Below are experts of layer 2 (counted from 0) of a mixture-of-experts language model. Rows are named router (the router's row for the expert), down (a neuron's output weights, with its number) and show model dimensions 0-63. Each number is 500 + 50 x the weight over its row's rms, rounded and kept within 0 to 999. Numbers have three digits each.
Before each expert's rows: a language model's description of what the expert responds to. This comes from a sample of Wikipedia text that the model never trained on.

# expert 5
It responds to: Periods and other sentence-final punctuation followed by a space, mostly before a new capitalized sentence, such as ". ", "). ", "." ".
router:520473500440546476500553594483470472457493487452519428564490482555440535526543513510452413523474397529438415514537494570502502414531508513569453472460552548528474545432512474459615550462563533
down0:443485494522473548547467548522536526502468425492437505536528452594473528513449454526490581486454473527413513481512558559493471482544479572488534512359473511518512479444601442519544492466576486
down1:486493524589580486605534448534521495433542473506461567454453543558431518454571492597513402519470401555459548603449506513570539526556538608497500517497560538441508570555508503543481499480522545
down2:544468561506553512459495534426523526468494391451519517449543451624427545585573516527526397503603394491478491579471501428443566499588508499454559451475485527481526526450472481455491502445573481
down3:445563603326484498457466519492458595542541401497446517512397559489514464544526528490440521416397464497497486493485466526513428466487348503540482480477471439457384527546495530496498525463550447
down4:527537482483473475500543499428433550450492487549443487513487492556532566520459545462475440464540491523525457554480475447405395472509485428528425477462514516494610559485442591521444495545506525
down5:505435445532433511521595537409505495540516482446484513484565519488572603517473541489524558547630518436475494430572512469567509560488455493402425524480412547452488479582575485579497526541536498
down6:550603449449571554477565452480537511382476566598461507530562575461544568425518506531536507522464497506434540552492537520471578496482491542510466501576468533562469541496500438432547489426528560
down7:425533544494509544564483523407501520522476477451377426476451494387523485488474500468411433482569541449483486435451487481522564421470543599476512528617497575443516452478410513611589513533516379
down8:471532538482458533498558539564539443467523524489487496468531497609509453507542494560516532543588445538471518549510555512391489556502599488513428518463509554421495536446481560467510476502505604
down9:489493633620483417482514454475467507503499592463510511435542481493598537535346554447523549493476557481548557426509524482469560449436547460484543537543500495486565454427523438453555564485533530
down10:581473516526516449492509512533514430397386526516516501545463430579536496569494430485537462450465513434554483513556527481603560521556513569583539515550642487473585500532480376572497512494444497
down11:486375540485464397494521507437561513512474454484493486431606479492564404474503436513524371496567462516506473501508550528470442551504479497528517545519435495496450448497515625512492497450558613
down12:405528480429519546448516563474528477498501469564450599537432526525522436500527565529548517537492465566618638426445454574477492496514501495558639465571533444460492523467463483445500435444447449
down13:479466536457456495433470435455506444499525447531473603585547489468486490466517488572422517583514463492519430493558569445469488599538436474425469576475530466495458539604600492354548589473558465
down14:508565508523392452523455439497488402515526484448469522485542542475410544564514488479464473447491540410552439543438475465456478524442398596554538431409404527569465499433570527451465553526516439
down15:541472538508480483525436563453398477471535434459463386424374560433485556439512467567599497587561422489462430596495514491535499534560508487458574542480489460603512496530456540503524564439529485
down16:562558479505550503472447581490520537480555463485426586484514473449487491461610517447484471484468534570491526477483537498479503492577397516444472660431439463503511514654588487443481459517502596
down17:460476460522450508579454486539607551466470584453518561456539518496558475516495550532506528542453519564487433473466457508531559527471510561492527508421509487522509450432494545456515531493444458
down18:490420458463521499447468461465473543478551533634505502507492513498539421463549512571519487462541548485479530480482521589528521501567482513521487527492540500560458525478499600470576457531590572
down19:492491463514489444531512456504493555405498440467516478485503430406491442487487473474493523436423509526560493501556448537472482486520524445524490398422508573519520467470496526488477526433490580
down20:554495494511589456425479382467475506539493465477413436587444552434450499481548496451509530622549453545525553496552577478512476490448459488592587505492532548487456522459545447507519503519512433
down21:498506542485539566595444536619506609609542480545528531520488423457524374473500514536440476509510428522539361559543463515558437473473509526478367493523522499537493525462492429432407594525531512
down22:440542533551458546524508478565409431578421490494587479507488564479464563545500544510471520471510447523471494513503405441573414537525479503523446502499550562510486469449527501468481575481495507
down23:505381610488591458490439551507519420529553428544510494431520459485567515495486488507554507577580571477463555384469486563466528547471518510596431522475443554516503492429498475470498542459528531

# expert 6
It responds to: Word-ending pieces and capitalized name starts in names and table cells, such as remake, The(o), Art, Telegrap(h), fals(e).
router:478526561443478438549556548495504424448502488505578496480426456565449572571503527474445433565517432472544479453548489569458524568569474556487427444456569568509547449437468552459526548436555437
down0:517565471600477550532496485395537636449588482403437413431551610537562545452488475491415490399549570578524555463485542438502473511443509530488437486468597442530547444484534461414562419458467472
down1:447485471428483433633477505450606472574573403565524499419490523540444439373435559516554420564473458545439481469493578571507496458436505489474518559564537593582555520559448483459566517458451500
down2:456495401521550377347504559456462493473468518473440500538409595467470487554548529460452492554474527523483582463564489470533508470484469417460499500574565540416484449546441458447510457489432372
down3:477525481437460512461480474502458546431466541461558527508478511396475512462579487559463547403535453522469452535500499520460520532548489529491521587615459474431542392548480503558420479489582472
down4:489544486458538482411486622455461429499493434517437556497491496554491404554613482383495431505532479505424528486446498469441469557560554586478476488506511502503472476466466561400450526449511405
down5:491491447516498442451482522500418582366460481535507618480473550523458479455495537490506457449519506472519530486545503543488582482516490410502592427441504449437603505517458584477470433547401450
down6:505514511564454496493569499473477435465526514547520477559439581535519501528451497511597562523559432560550528459519527517545506539394474466484479458512489470498605439548383476461470520472598549
down7:534430540491487561475444451434520511551506397510532590638488466488513539431547510564470493442531464501535452453477514429466518446493563549547443538567607515429486511421584458516604493444520472
down8:534469529507473494584484419547494492513495561473473441450521582570528457557585490434451526445484545571477490604532513487421490484621498563459478462532558488627473440477515534514497372424568507
down9:427518519474544464516492534539483421482488571447538615630454448449538395532408476517551448427616472542452554538556476542457535430542551523569536500467578400512511489480531641555488600525482396
down10:452521606487488568563490602541491527448527553581505431529508480469608490484508445547546421524464518497487444459505496487466578543462489571491604478495561490529504461504453462531475444495568444
down11:483405468587484534489486550596547445404412481430479570497539566502498431523536588538549554453530504533468549501529457492532518536535481438526413439510453531457472496477482541559518544514402555
down12:510567548556413533501526474587447425525451467412586581482555512498580533483511377532490518416487523596492571410570528515494492577470417459569519555427446511503431464443443479502580499505423531
down13:417476525462522460477466448455623550468532357428481598544533452453545514518476557464495526511485529515448485521560507541508430484511485395558553514447551536481554475530552482384448444544514598
down14:521556537448499434497627467523534483472536470484448481460535460498485508518515474531435486591493553533563489506517545489396477528520488449437596500453453465527444545526495532520515480492566466
down15:518582573490444516484532591512436444576434553530579483626580488496459533504551480467530419546544455442484415502480423605489493537585544578525458397484473470564444496473419490558505620413475486
down16:539449422388543594505451440531502491586515515420400568418523456542433476527505547526525506544548556385526498419530441545477472491511390509501441491471586505522512583502537456555514626442519488
down17:544482382481464477493578488609604472483441504531493469444466498471484489419615421491476517480442505570472430506524557389574493498490452651521464501462455460484469462458477589504544378411515532
down18:460575529510557519512490430543639550561514440488451384505515534492573532547497504444633550519430410488403526529440552459490530549498565598497525528523604446548475572593522527481538610547463453
down19:535533473542546532529452411496495500475501468497563463519398428459516469456485568427556470530499553502459501482525531536518496592515510519475451597477461552474529481445461477413592551456593498
down20:489570449543523575511579362474614504469545518501496530585504473555492504443592488513498467522544573520485551499494410507598485503553541528457572447508455468501476536409530468546467487465450472
down21:511484441409463513492444452571410522506514461457496378503521452469528532486477585554469480458444585559544494449504455511454495490472498559537522508499478535482491402541436514595528534520481493
down22:484412576515440399526545476490443548483441524483521479550518473457490435592513515572495531502566561515400533569548485575451472529531533529532491453542603509555494432474491608531481539542552433
down23:446536377452522440499469483441409460473476485387468475522553543480426451414552526583481469505511515437482505450508468476530472487526409422635574413506498463344457342574434483512533479544530582

# expert 55
It responds to: Word-final suffixes such as ance, ation, ing, as in preponderance, Renaissance, and name or taxon pieces like op, S in Sahara.
router:476523564452488433549579564488508426449513498504579494491430456557436577555512533483441427558523432482545477455546483587461510573557460552496430445448579568511534461439476539469517551446551447
down0:471544491500454414433455487576550526456431543559490515524507601502506503457394516573529490422475575453525481521448577485501487420507468471474435543562438554419529577531464618454486570518494485
down1:642516470487562472456535524467494591430422588579528426498474456505466545530623569468500506462542449571573490582601542541491512474512441532504417514550459447515413546487539485398519565489538511
down2:459512442447537542495516542490541481526496448584430497553557514504412499527470556470436419506485414494436471385465537475526565457483476584458522496625516494542574528475589529437502493439608464
down3:507453511492485545460469467526429489462446468383405432372490524480538557511523472586484436527517481532485520433563495490477543516557420492512519522450637543553467515545469565527526507490429529
down4:461497492437498486471422516543435476483570527511434488545469471546444607543533391491421494445451476504422562448566470471482472429548415510564529525501523567446543523554516546521442572480537489
down5:542507528543440511357496424585517569568428566482469529521508540466573491467566496559373497490449440459580459507577529516494578468527489441483453433518496463547546571490440550508418496530500506
down6:524513486424504537627475458451456465506506536540494522498437525443583558424549612579466561518477431557495559539446411482406571448489472602484526485517481494503477471448391410508416519539520449
down7:494452460524545535574511538501459507434547540492449436586432519448517481538527474444539478513518466526501424467548465462529466444518483522467514522584553512473592502461439584455519576457457467
down8:571507540424494453396420459485516444475426496509464499519503453562522380556522621614529410439465588497510456524605516399437488530574526512465570505461480498454562526439415487480489462501498504
down9:444611526512511504531572532517502492454545537411391542439522522502518548478492572454437464504524406568553425490443529612470499381625517507471451504525450460560456483496395484468564590417514455
down10:536476570501482494454477565471454567453458606495575530449464514598549469469547455542581500553583361449478529453482548437488465553387484443583573438556507577541482486563512531466494472480413489
down11:495453498558391499507462488601555503367446475552528461414606485482524553552497508524488451478543550573515473518486509501548489497499496510539532484481523546469446562503602477503483429485425485
down12:343499608530512557493525540513409603486541476539475571554523524559455538541465507494550517507471514565485447449482452525479469589508429435498500459534435595431558408494435416530430513528511521
down13:522573485453583485505573522463559470596553543572426501557459491588606644534537482463468535600484513548508487493525491593541470486518470441507471543484551546541485535491560506462559414517569449
down14:529458538513387501471501526494475428486522468488474521439502539471434477627440456439456540538541587476497450477554516458474548379491461511564526521487609488455481456571572490521409537469532424
down15:459524510446592452553508539492423546506496428433466503507394564487467486473497501433438433544471548513526447529537452538592570399539501548534480550431497458543486449481554511507502552428551383
down16:404485503513509452514491586539522404571536468486445549504395514528466479504331490426521518579556481492413474485465485523458492466533527570462537465474460547474498559411555496403474425551515496
down17:433468582443513522424613566557552500550470515401482429417486517494590478503442524465542463545544485500425516479528556483548513523544544518482474461465531494568572521470519410498385497475534513
down18:534394529518528391521523479413490496450518478467584598482537569537542514546501504450567501605478496517456445526482574492444510465507506522484456527511569503504478451527474589440501429502486496
down19:496457496539481478575531562465553489500438550492538516522453439516543476520454431486515589483505525511440543585467471474531540529499509508534538562571549507492538526397478423437519402381482586
down20:486477493534481618443488453549521427494497521476554566593449487478438506528410528533481532438477516491459468469395488477538511385662447476507531487455504504454467518527615432436456512554477443
down21:404515456446537503465556513511515464529505505495468525446498461492470542540475643562396554382454474447446560482505426544545477550524493535590468411517502531519528439552509504503424574490463562
down22:531423581536494366574420496501542523424401549443479524464559519470482516499364528567527528497455490562431540521472483503517524474461584386615461469538506557482409450477505569520556492501524529
down23:504560486536548494514467526465535486450495500494518570450401539466559501496382495437535499540483502455483519529450467434479449530531456556487485534447391504473563529493488512475515432550530475

# expert 20
It responds to: Middle and final pieces of longer words, above all classification in taxonomy infoboxes, plus Olympics, repeatedly, institution and section-heading == marks.
router:491581550441448468512510524448541552458468507498539514492582500553459473525474431443517509545434459505517494480576506483490510552536543479463439386440427525400468505445507548436395600432524460
down0:489483427437511475529442428437623444594520436480457426400422513436455556528482411572512587399504539542602499477557515442423522405492489584512475556519528437447520573458555522499517475549430447
down1:543503491504493447521575514482497515620559503566456502492544488451524484495463508523402539551537361453441527487500423442530370549580492434495507487498587489565513487482527638506463458457519446
down2:505471460484470561443455506492597551551504382467397475491550462542483508590493505482521463619441442523480465450543442427463502520531596470489468496475557527479434470501585547427475501457450467
down3:569500415471481482511519451481452501480466492437494474504490500389472479475479510477553471614408527511454502414488541566446465485527470461536511602572491450453546527566481519603537427463551414
down4:502549454496540465437571553397474521464462563560518452398497504451575528505444508556549445561400471485474502493518470526480487557451484479570485542487532477539634512449536477537442534560586598
down5:574516582515506525430440433533540546531466537512490456510531570552656510541457471491464538443541520393610479471557564492529529532469592479397446473497516585472457506420501500488514495527580506
down6:573476468599543416447501469414540453616500545437519498575485427550511567566549528521540552501522580575472487439418464501465452489509428426488489559471426462596531488532510425447434513573459483
down7:427642528457523489514547517531531451478508520589518437472530505581570582515502427450493501459515457564493433529525538606585485432603569521529536516520494505509482511432477481543540431468538538
down8:569544469472480516422583441455485566423566485549566495515547454480427438466533481427512403467571533501466520509444607512401456560449504501464437513443550565552479472466501503490456462488459636
down9:490500523471542494533503525462543504556428466494377582554542453499553486616502460454567543439547432443519468462594401491463548432549540449474439541552484437472565400529555474443516468457415565
down10:489436549507545464462504532531475519556484503466500426581466460573533528407543535462506463493440423490443502501636457523509514550520522512556554584560507552497461545456503511438504432567397481
down11:505467561500469442493460485568497511523471580464451509558578419485384533688492495430507567417557595577389506490552487459537450545629407442429495462565499495441520442440595532429528508588586445
down12:539499496417487507550562472536574456448499540476548479446558532475484512610526493498491462495478466518643553484462609457463471601442449561487499480463544468492469540495503507434492518490475472
down13:539624574550506491574465442502569542509485377491483517522495418532528503430434537461430476524468585573545476466542478505473513539579466515571510502504403498504499522516549556496500465470494459
down14:547494521485434471503486544436435534499535482575482603582461477476435495435509513404463440583449567459474428458491546440519524516600561530511590501461539454484480443535461501539435469512405532
down15:478391528553482495503540552555462575435474447486499517573516444475443531540535583552464411520568535401443526538486532584455551532440560535502502534470541397488561563485415523498504511460510471
down16:491413463482511398524531529483462504482457424527545471522495437469406491496511565569535459541547498533503533479469451504507478488436467488499489489426509511532464531562413456557553516480491438
down17:538612475535458437492427435552531412374551530522513493485522489520527522601426390439549528451482569558467509515511537480454377451424524419500581591456441598565517510486524562466464538423531482
down18:528433416493498456535563549508514509521490475560509504545527441501525485538459417472488414453508473487478544524640501551528520494517444497498586531479501500559569530467433439544572481597417435
down19:498455494476445547468505531448513534425404604474493559533512492449542560514517490531484503473517434486537424461568513606547460395565444480566503412443534451466501515563435542412462501531534415
down20:580594568453570469504487456502513540446595457483438545594515494490560466523547446473524505538481343580502550525554465528501544512490553448569482441520492520556503572411537508571497516475406485
down21:434497539524485560449440416421478524533446547411517571547498426503428447513541489522497487478441483483465515537497478471510463569493502517503452544570514459520516468468486473380482536479457519
down22:555518503526511502536526432567384466521444527486523417488434614584497526485440485600555461504553554448470472514477486630551516463511564423543520503467478487640581391491457474469583520563532510
down23:502581527471577438502403420529552512469447594439473505514512376548501464503481421474537459552488631431452410526478532435568493607475456485565489521445504451428463495483499477518469517447479502

# expert 15
It responds to: Word-internal pieces and suffixes completing a word already begun, such as diffic-ult, Héra-ult, are-as, normaliz-ation, Mar-ia.
router:482513556428488436549572568493504431448506483502577500487425457562446558566501529477441429559514424476548488447546470575464521573553471560490438442448578561488541466439465557465520543441564444
down0:474522456508521504600549404441499529568589479408581542623585477522560536489472471470555544558506518494533485457382524491457564465459520589551449439523580446441534591458535459473413497563521440
down1:530563535488551445544478479588652436547514551490469472492502472519509556495453542392422501485517497561488490449510533489474505481488448501515571482549538517534501414444563515553554487508448577
down2:495475440480494460425536519491516542547525439485442482486485507501542531519563429599432497562501498539399484462574405505527551441486450469524465537623526459505522572485530530509469486441469493
down3:544523440517483447412573499567455517493562529484439517425457506472462507512436529529470499532488402656536463436529459515572525478505462549498513497521452539520523503527530532455519504498560500
down4:548479570439525469501497522462509447489568464536585517471416464540445539561626560504459602445499432493552507519449405531527402513509515512575442626417484515517555452550489429565535537439505525
down5:559571587568477533413446368539529532432490528521596588572479485586531499497468474522471538524499568416515517471563499544503462467555570559494510478491473540550479485536493541455486549515498494
down6:539415452506484535549550510480532501480510457512462573529454559535515584476505493409518528492452426518475470464499510564530521514412592442534573587465503506474512459588480420522401489504413516
down7:528494441461372561487497495478492495556525542488472481491439465505483442459480495541483468476532456495461529455443586531551488492509530403424463523495536489497489493455574481427525495473521433
down8:584571451476527505536389516438530408456541435544490472505549564508430479504383473351467443488537565537540516567433448492447500557431512549550501500485628512399508564563419444503484494475501526
down9:487571537397424464480549570537546485393579567445582543577528483557597454493520491499540488538561419486557503448418488530499408465491607543494490463555421475476549503413500528594520537501444468
down10:523435551441573450507490550457445547466431610447439500520450470456494546454492508517519515563512502492541527470542488511500540366415519440548422489573558544407552452530483468520553373503536489
down11:510450571509397502571492474515494455454531434619477471515544418594489526496487509458587550536437545549515506579528472401556438526511457475453488400503435479530444407422535600474502568489550492
down12:500421501496483488535467554450553462465476464447526488444455490568532440526501623503504441536545526592581522473555589514550497612484454477434519400423489445571504560506501447530546498485523384
down13:511456591443467526529525516422601472507516539475514439562473510495458475565484516630451468581493501544541498503476615500531570573523549497476461503443508416545445496415602482416566522428493505
down14:468536452513498459506534433581476531525513558448480553374458512545557468553524419477502404557496486431515474519464457534445488503518502459593490493407535523488531532406508514499477491466525475
down15:527402508429505496627492549438542525495445539479567481506461458479550460418453562526528431545431413388488444488574522510484530469384461462510540473406446465569488510399520556457411469528419525
down16:510531499515498479498509556597520482643490533484460512546471514581487558567497475479484518547566504452468487470480469469547462532450547458448452495442538458451478485430539431476537548503615460
down17:491515483471589440430502480532565611558485494580476545520434497502588472485520512429510552550434542474479556438537505571452634484474521539512474524470468467482531491502415565534517416521508383
down18:558496436484519445477521524571512500413478500516489397509537452498528494481455440429511390489533498422481485488458412476464520492504439653495602479584382589573428445509564506544423484477464480
down19:520524413527463578506485486469433575349490500605552465537500467515499522555491445570470522528459552464473547533515539458487505453526516491473473526559453519540523510551436454547538531478444451
down20:515444525586488535489453570514513538520404477427560452488523524559484437482474515546486473413480443613523559520523484436520470435498460540388536485481445547448511449523518487536439450459445563
down21:592540521476502501381452568536495603514493436551414551463566469443530496494545575444423452589521555514509420496589533466484499435508559508427439461480548454541546537489557515513447528516495545
down22:514383512411567434574386523541503442515507446436490473438517573479499483533424537498545509602465430512499589620508543548524470466464554499463474595551506506531424491433458493459539589489526562
down23:421408518445508509446434416477539467436517503510540537492493503483444518531430552488539526566511587543523476541477570515561436455497534481439598519516446618543517545519502501453497604582432544

# expert 18
It responds to: First piece of capitalized names and words, often after a pipe, dash or "the", such as B(ukanga), At(acama), Tr, En, Un.
router:472520566437489441534586546493497423454508474494576484497434466562451566560496523475443425558516429489547488465548485579460539567563479561487427445446569563496540459440468540460535549447557441
down0:582481450555526514562498484447511435473521433557539480437511506509580561511582490499546529524600485450528436487599485546425462479497492453544421438606510492510500454523538437516565509476530556
down1:490468571441477412498508539532540429555476468444550554505508543513391431465445465606431471462510543522463505455478633511472452488486576486510477485503557524434539475495539623542435459488596491
down2:521465473523612547452520449524624520546435457514536453490541438622509508555470483502610501492475531515452515472531513412482514496525596445551541487497508510448466474485554572527441520449481523
down3:485499395465495508457496496612441536605433514498473526494528516459462481531466632449523494496556501506452519473589516529432431507574488499559436500463518576491579510519446464611483539572490532
down4:508563437497523470444448440494486454486563450489499514491389549532507478580523494462409554423466443599516517539615653524498523537564505543544465545446544491518565544449528525488441527488555421
down5:487519468531424553473439482526499455496494375521496504529471583460572522521485584584469578539570489517530502426485638454463576498524485529548544450453488448527541557480504508443515512493539516
down6:504524455556474462536580474557494538541496516457432520412464532374516469517422468497558531460550538551529552445471474455376511524523503434434443519579399550399479476497456438526557456522486500
down7:458439563465522550523466468496508478570549440540410482529520529496472516488501515523454470516466481559454431532416484393514530414422579577569471681512496524517554488486512527445510515431602516
down8:443525521533390431575502435477549430512384587531511481529527483456477461499568397475478426380452521498502559535479493528526469451502492427543460506517506485452447448475491564543480554494409518
down9:544512542534502451537572489525518446569451520518497483583521470428511514546498597499473449496536484452456436459505465513389515531534512429506461464548513549454520515502507592515489585487514458
down10:518484589532486476482505454559558465510478560517456440488457404475599448523455562506488429478506433486519526550438516579572395483410491486506536484479523431508530469428589527567609440469422551
down11:572481506494321508563517465592501439470493480485618453457498521452472479573525391490467589456431475583530551480479527477521487487502537445489515529418433497488454547540500541546468507539459436
down12:555544560485445511569606529586457471552593481460505638470458455487651471540527538526580510554497462506458491430482623459538578508550487550387521518536571490467472534562479516474541456411493451
down13:482528576459526560508631498466560500474508419504450507466556494497432454454465489496445442510570562490513578454546612521527516571577378453571479470498430468508598545495497483495499541503588484
down14:552555525499431495456540456472600417516585537426502532430538508570512464511445490526413496430477481449525446484532526497484574442523481492432506484451447481476641529419498546510539437491578516
down15:413442543366498513443592517528465520472554555459573571543431525517520518509595597557507481484552495448500482560550538499450561522544510541554591549443532499594398468509533575496502505501476543
down16:507466389593553516474550547504535506447476499455549543505617519440528466412572536464451472508502459431392520480531509439533505534482510551489509509437544532547577525455463533461519413476464509
down17:471502489500554505471513540565507522506490487423527512517514545518443515487478529513557419520584549577524379531574504536425489465496473524598510566454518457499487497471466501425423570489552489
down18:557441475502448498519524490505531479566541520444493551505451502489510476523471541526536528466557545482411460607526549487532496548466557552400532498505525532549540526488531522539482504439521440
down19:561480521531542519496448420405499382486439486521486433508439466456523441463540559366482518447495495519456396514431545433464455416529549541501445483527542610544495434548441439447489498495489482
down20:462501563451497504435443488437556503496615472483531463546479461476487440552543428523442571488495464548479562550575438545432433492517592485441512504451446500535575484423470425591503470527478476
down21:433550479528573575448456460460543531523446539486495500542559499533520468522533493476483618479541349496528410492411539543452513494504453569446458539445521586519530530476462578474498532529446533
down22:444559613496477514490496601551345458518557493430399419469455546511480508509422449450476429483513482451518469627604575509554437527496432495541468512604489521548437468500467477489499439498554519
down23:454531420490530516471434461483529470508458467505485468453481463421502506477536547494580522513506504439437504588467571526506498491460411568461586451482475486614526470451561527520419526559536444

# expert 39
It responds to: Articles and possessive determiners, mostly "the", also The, a, his, their, this, usually after prepositions like of, by, with.
router:477555608571485527492465457536480512487539520520572490485467448534581514567476621441499574491498525420486514529453471501566501584527521485404478474480500527603504495508440508477543565505565475
down0:517520426505559504462522441551495542528529437510555535511495481581557577419480520484430556431559567488535568507474524584465567461466496533391455433507568482470499490517573437451563418479439515
down1:564460650537519562513441474515550465393451501449474545400514551622388441505415460551576510532573459475433548510528576419516545528575435541481465462500374457485462433518498463455563400518505588
down2:481525527461553510460525566439621512523470605441493558563470470514438496476496549461530462530453478520469512394498526546507559495590552551434526484480415496469519539520479499530528492426397392
down3:484613477463499501463436491475500433483526487436370515491545431484486634539433543464547544471563519546466510512494445451514537439602475512516515513509473461497515533541468502629525500537507479
down4:377474525568510508482462607564424548473491453543542563549446478504564500549484465465468472461485500516518590477537441537542472471550503481475393457427564472548504550520503447548504530485545580
down5:545498537501490537467472468506527478608574472479542482501492543578527519453545561460500490551630514463539517559446479440436572596470455570502465541499571501521507411447479486508506542478464512
down6:569524486473556623530530507467434563553474488429457568502585456558509516517453442458467525480499529512477598490505508501530565498555532471621489479453540507476440475539541473464546450520558548
down7:440388496455488455491488563418532525428441483479359420477597554539390428478500534483514553519522491530462488506533423440456418468474541568580560465540527502395475466445449523542562551516454457
down8:543481490400396468488477504510509578497530431548473396426484543563414617431518548566454480485425556581508481431544437525500414642491453449547499501485619564583576519489521654518458510490492413
down9:510419507539526503599506584391535513460519541537521548521491426543530536475530398468550517570505546545526577458514514442487448422475485454532451484502577493460577457458590454469531580539433453
down10:544513554454497501506517473474489471504537517423455548494478439476521527509396498488489434546527497485527546462402455542483499517436445475434629527452552503571458633450552512494514442424502590
down11:574468494548414573479378495565463442455540480495572484479534559532444487484446460531439349526496496547537449472529513495436433561499466587445497549470583468559517475477501461460543562433584578
down12:393555506499393547447510526562470444415537479531405483440421552513484510557520626532505543442508483455505533510475555616500516534479489507522504570432529496539471466492494510509604558440440481
down13:518481559440483463502536472484516564442572565556439460537455456487502482537471498529477522493470492521500561477539490458495449525460514468476440473506408516463489574654579527364464530560428424
down14:528513463452522501470479452406501486471425465451472464428615580550555601531555523429404476507424512482492472521525478517444536499473583533581537465520537512526443521427513466492430435452585490
down15:460478465459552478506481520391501478454439477533549461502535480454430525471484519614606420501497458398514473433525449475479545458355491573526501479471477597454592524475473523580490587415389396
down16:478533464572577475601527581527392488457433560544551440543528435476508517517549508561546494511525456432502451444456521478539517523452494426506424414486447448478529613513485519521496637572470514
down17:455522535495547450465584487511539482527418510447516530489474498579539432474544550500397456512488449591590491549558494467466592516542526507493504475490454471445458512453497459455484497480523503
down18:464556417501375508489593518435523435512492417516471503480458557510474489473555489516496553408424405481465472458431514457562531481390549424469526477572493578567458512446509531559439593535468532
down19:572465436517510552475496577529413470415547547476619504479472406498486577491554618513437499538563487457505434442532407407517520551477486589495464459540500552503468510481507625481550434409483491
down20:437532540496451459506518496538520410485483457452463510495501461427483438526456541516414558510525481506575535589480459490493414428502573453530430481498543546500468470502522527536364465476412527
down21:527563512631511507492403512493449482407497530509418562467534414495545526565462502433486422542479537436469477537544567495507364438499478540497434499605371520490519614479546491518428577565521536
down22:535474529459527475505522509610332547431528460512497476605413484559407533440456424511456529479517561515465492523558476569565495567490530537486387511486555527483456484451459525409460487519638572
down23:462497500454510521574467552575494408489570506468512485520488541506550524499392380462479574549567487568514616555617521494451492524427427499562504423421539520526547554472482511499535454489529521

# expert 33
It responds to: Single-letter first pieces of names and words, mostly capitals D, G, W, F, Q, Z, as in F-ahey, D-earham, Br-asil.
router:482518572436486436535578551489501431455509486502574494478452464568451565556516528490437424569514429471533480460538474587454528569555472559489425442440575570501537466438471548472517550451557441
down0:590490504505464456634429484440541519430555395478599487521418496518581505481552493510541635559549547472508544491530397517491514429414571532517495472413547468544524546521575542485608479506485471
down1:484417491514548523561543482520583474548516438470562602473499391557472406531536518518536526523489453471535542506498482534560521514560503480485437518520564493518540431549540525523525475458505480
down2:500560431529576504551533472443503526441449502540468470489504546493490482565514524472377415544481550564460465498429471478498597569510480499430557413520484562505473521542527461551526421459476415
down3:502550497420482522502521422558458503520538497511438551497547398570510478503510476545483490548560483592484573563485491611483529551604404442515543521542517507521526446547402455559447485492486474
down4:522505497450482576400577525488361526536491484521469514524507496509502483504545489546523496476479488550497479464462491392456505453463502515470540486405512524528503470387543495581493525467455528
down5:539534484515485592470485537514462466426496559428511559456528481551458493477508525535497555437520406530552507536436577550578584485464411492467406487410495463504468410461600537486447497499443507
down6:550553564493532459493535516490510518511534488518462418509510455514467493434483546437574503575564434510541494535524509488466419502513489470462530494440518469443472457493516454437513550525539556
down7:474377415510575499534557437543506413573538490508554493470507479516464557490605351437506592450483364519474507419431542480529459461564457568567469456499445513425536464469505504540471536394589493
down8:437553459526544554547526596501567495507525468526459469468503548513448612470472534555406524563411533433465491541435418485506516553573497490433583452427609508400427452475528465543411626524509530
down9:458439499444550485427454535505505540487439558538401512622515496491535493579524583475531474425416503565481423460530437502480480469449483431407491464569432402535446638561500453498431568492473452
down10:499485578496579530542597493494501567516429555465476474447476511429614468464603549554500478518505484415466562396463458518489573498458560540512580480511514447490537423489540486509480557452408608
down11:465561519496490536391530540438499504567536536541526441505553529508573493513442573504466518418524556484423458535431515471495370541529501497481541510465431551504455469406538498560444539622421546
down12:589404622480505488505589609552402544453434474454514532552472490436437508537490557531502450504488461596506491466508577423515522439579445551575506598529475514511550439492467563497559521521486451
down13:477535491528462550503483478515500533541506532587533490533561443558441499592423484416393484504551580575517546502512516510513632477595546560583579482452434501486482581626556530443516518510600454
down14:520472583548419445492559601461441488561501536547438549465483485536487431511575465455460479499541450346474428466504479563495487519559567503484528495542438450505501528443510601463563502585599477
down15:441472650509500596436505541504485575413508434467527503483533555536537516499546525504400445555595461473465562541512453536545594470493416502456455506518548485463465512556506530466519525451550511
down16:546616488504569512495386570498442468480585444440526535501523417455497460452416586551596598516489506536563507556478436485523455480518574473454430464457413445576481618431529462473519558566544531
down17:522567471506496504397591489501480583560478563521529545407497519508553370441478502556514501543512483483448556454506461498537469432554500469527476455499460472465561449472493556493518453547522449
down18:552529433462522484455562522503497504421454572486461498509603471389476410557484499448414448470536508491431494554485533446530547501478526495522520554495557556548494455500467558416548590472486526
down19:449434463545530516428649432458449576525431508491575459495424508504480413504435615469418462410433532502479484523399484486448381596447482545589432510586510563513463552529432425461454525413469429
down20:517536452494415491543479387445552503384488505374518522473502447527620536519493503505556519527479543479586452451516563466466523533538458541598449552484607446400560523407559433485532477527535531
down21:495482460495429514530493524519513538549512498557518451471438585487647514573525480549521450521484506485498434501465555493531443370482442479501393476480512503504560516464506495434467460467465459
down22:511603550605480510448509521526467415457514541540488441488482447507490534576503604601571589496504492500497460578486588521535423567506523482504376543509535568470522380485497507470530452408531453
down23:497401510467511489488452438488538384528543493475449412539629469462474484426546439537480548476463538434530384536502452511497421523468520481522613496586531451520472465448542451549494460587453494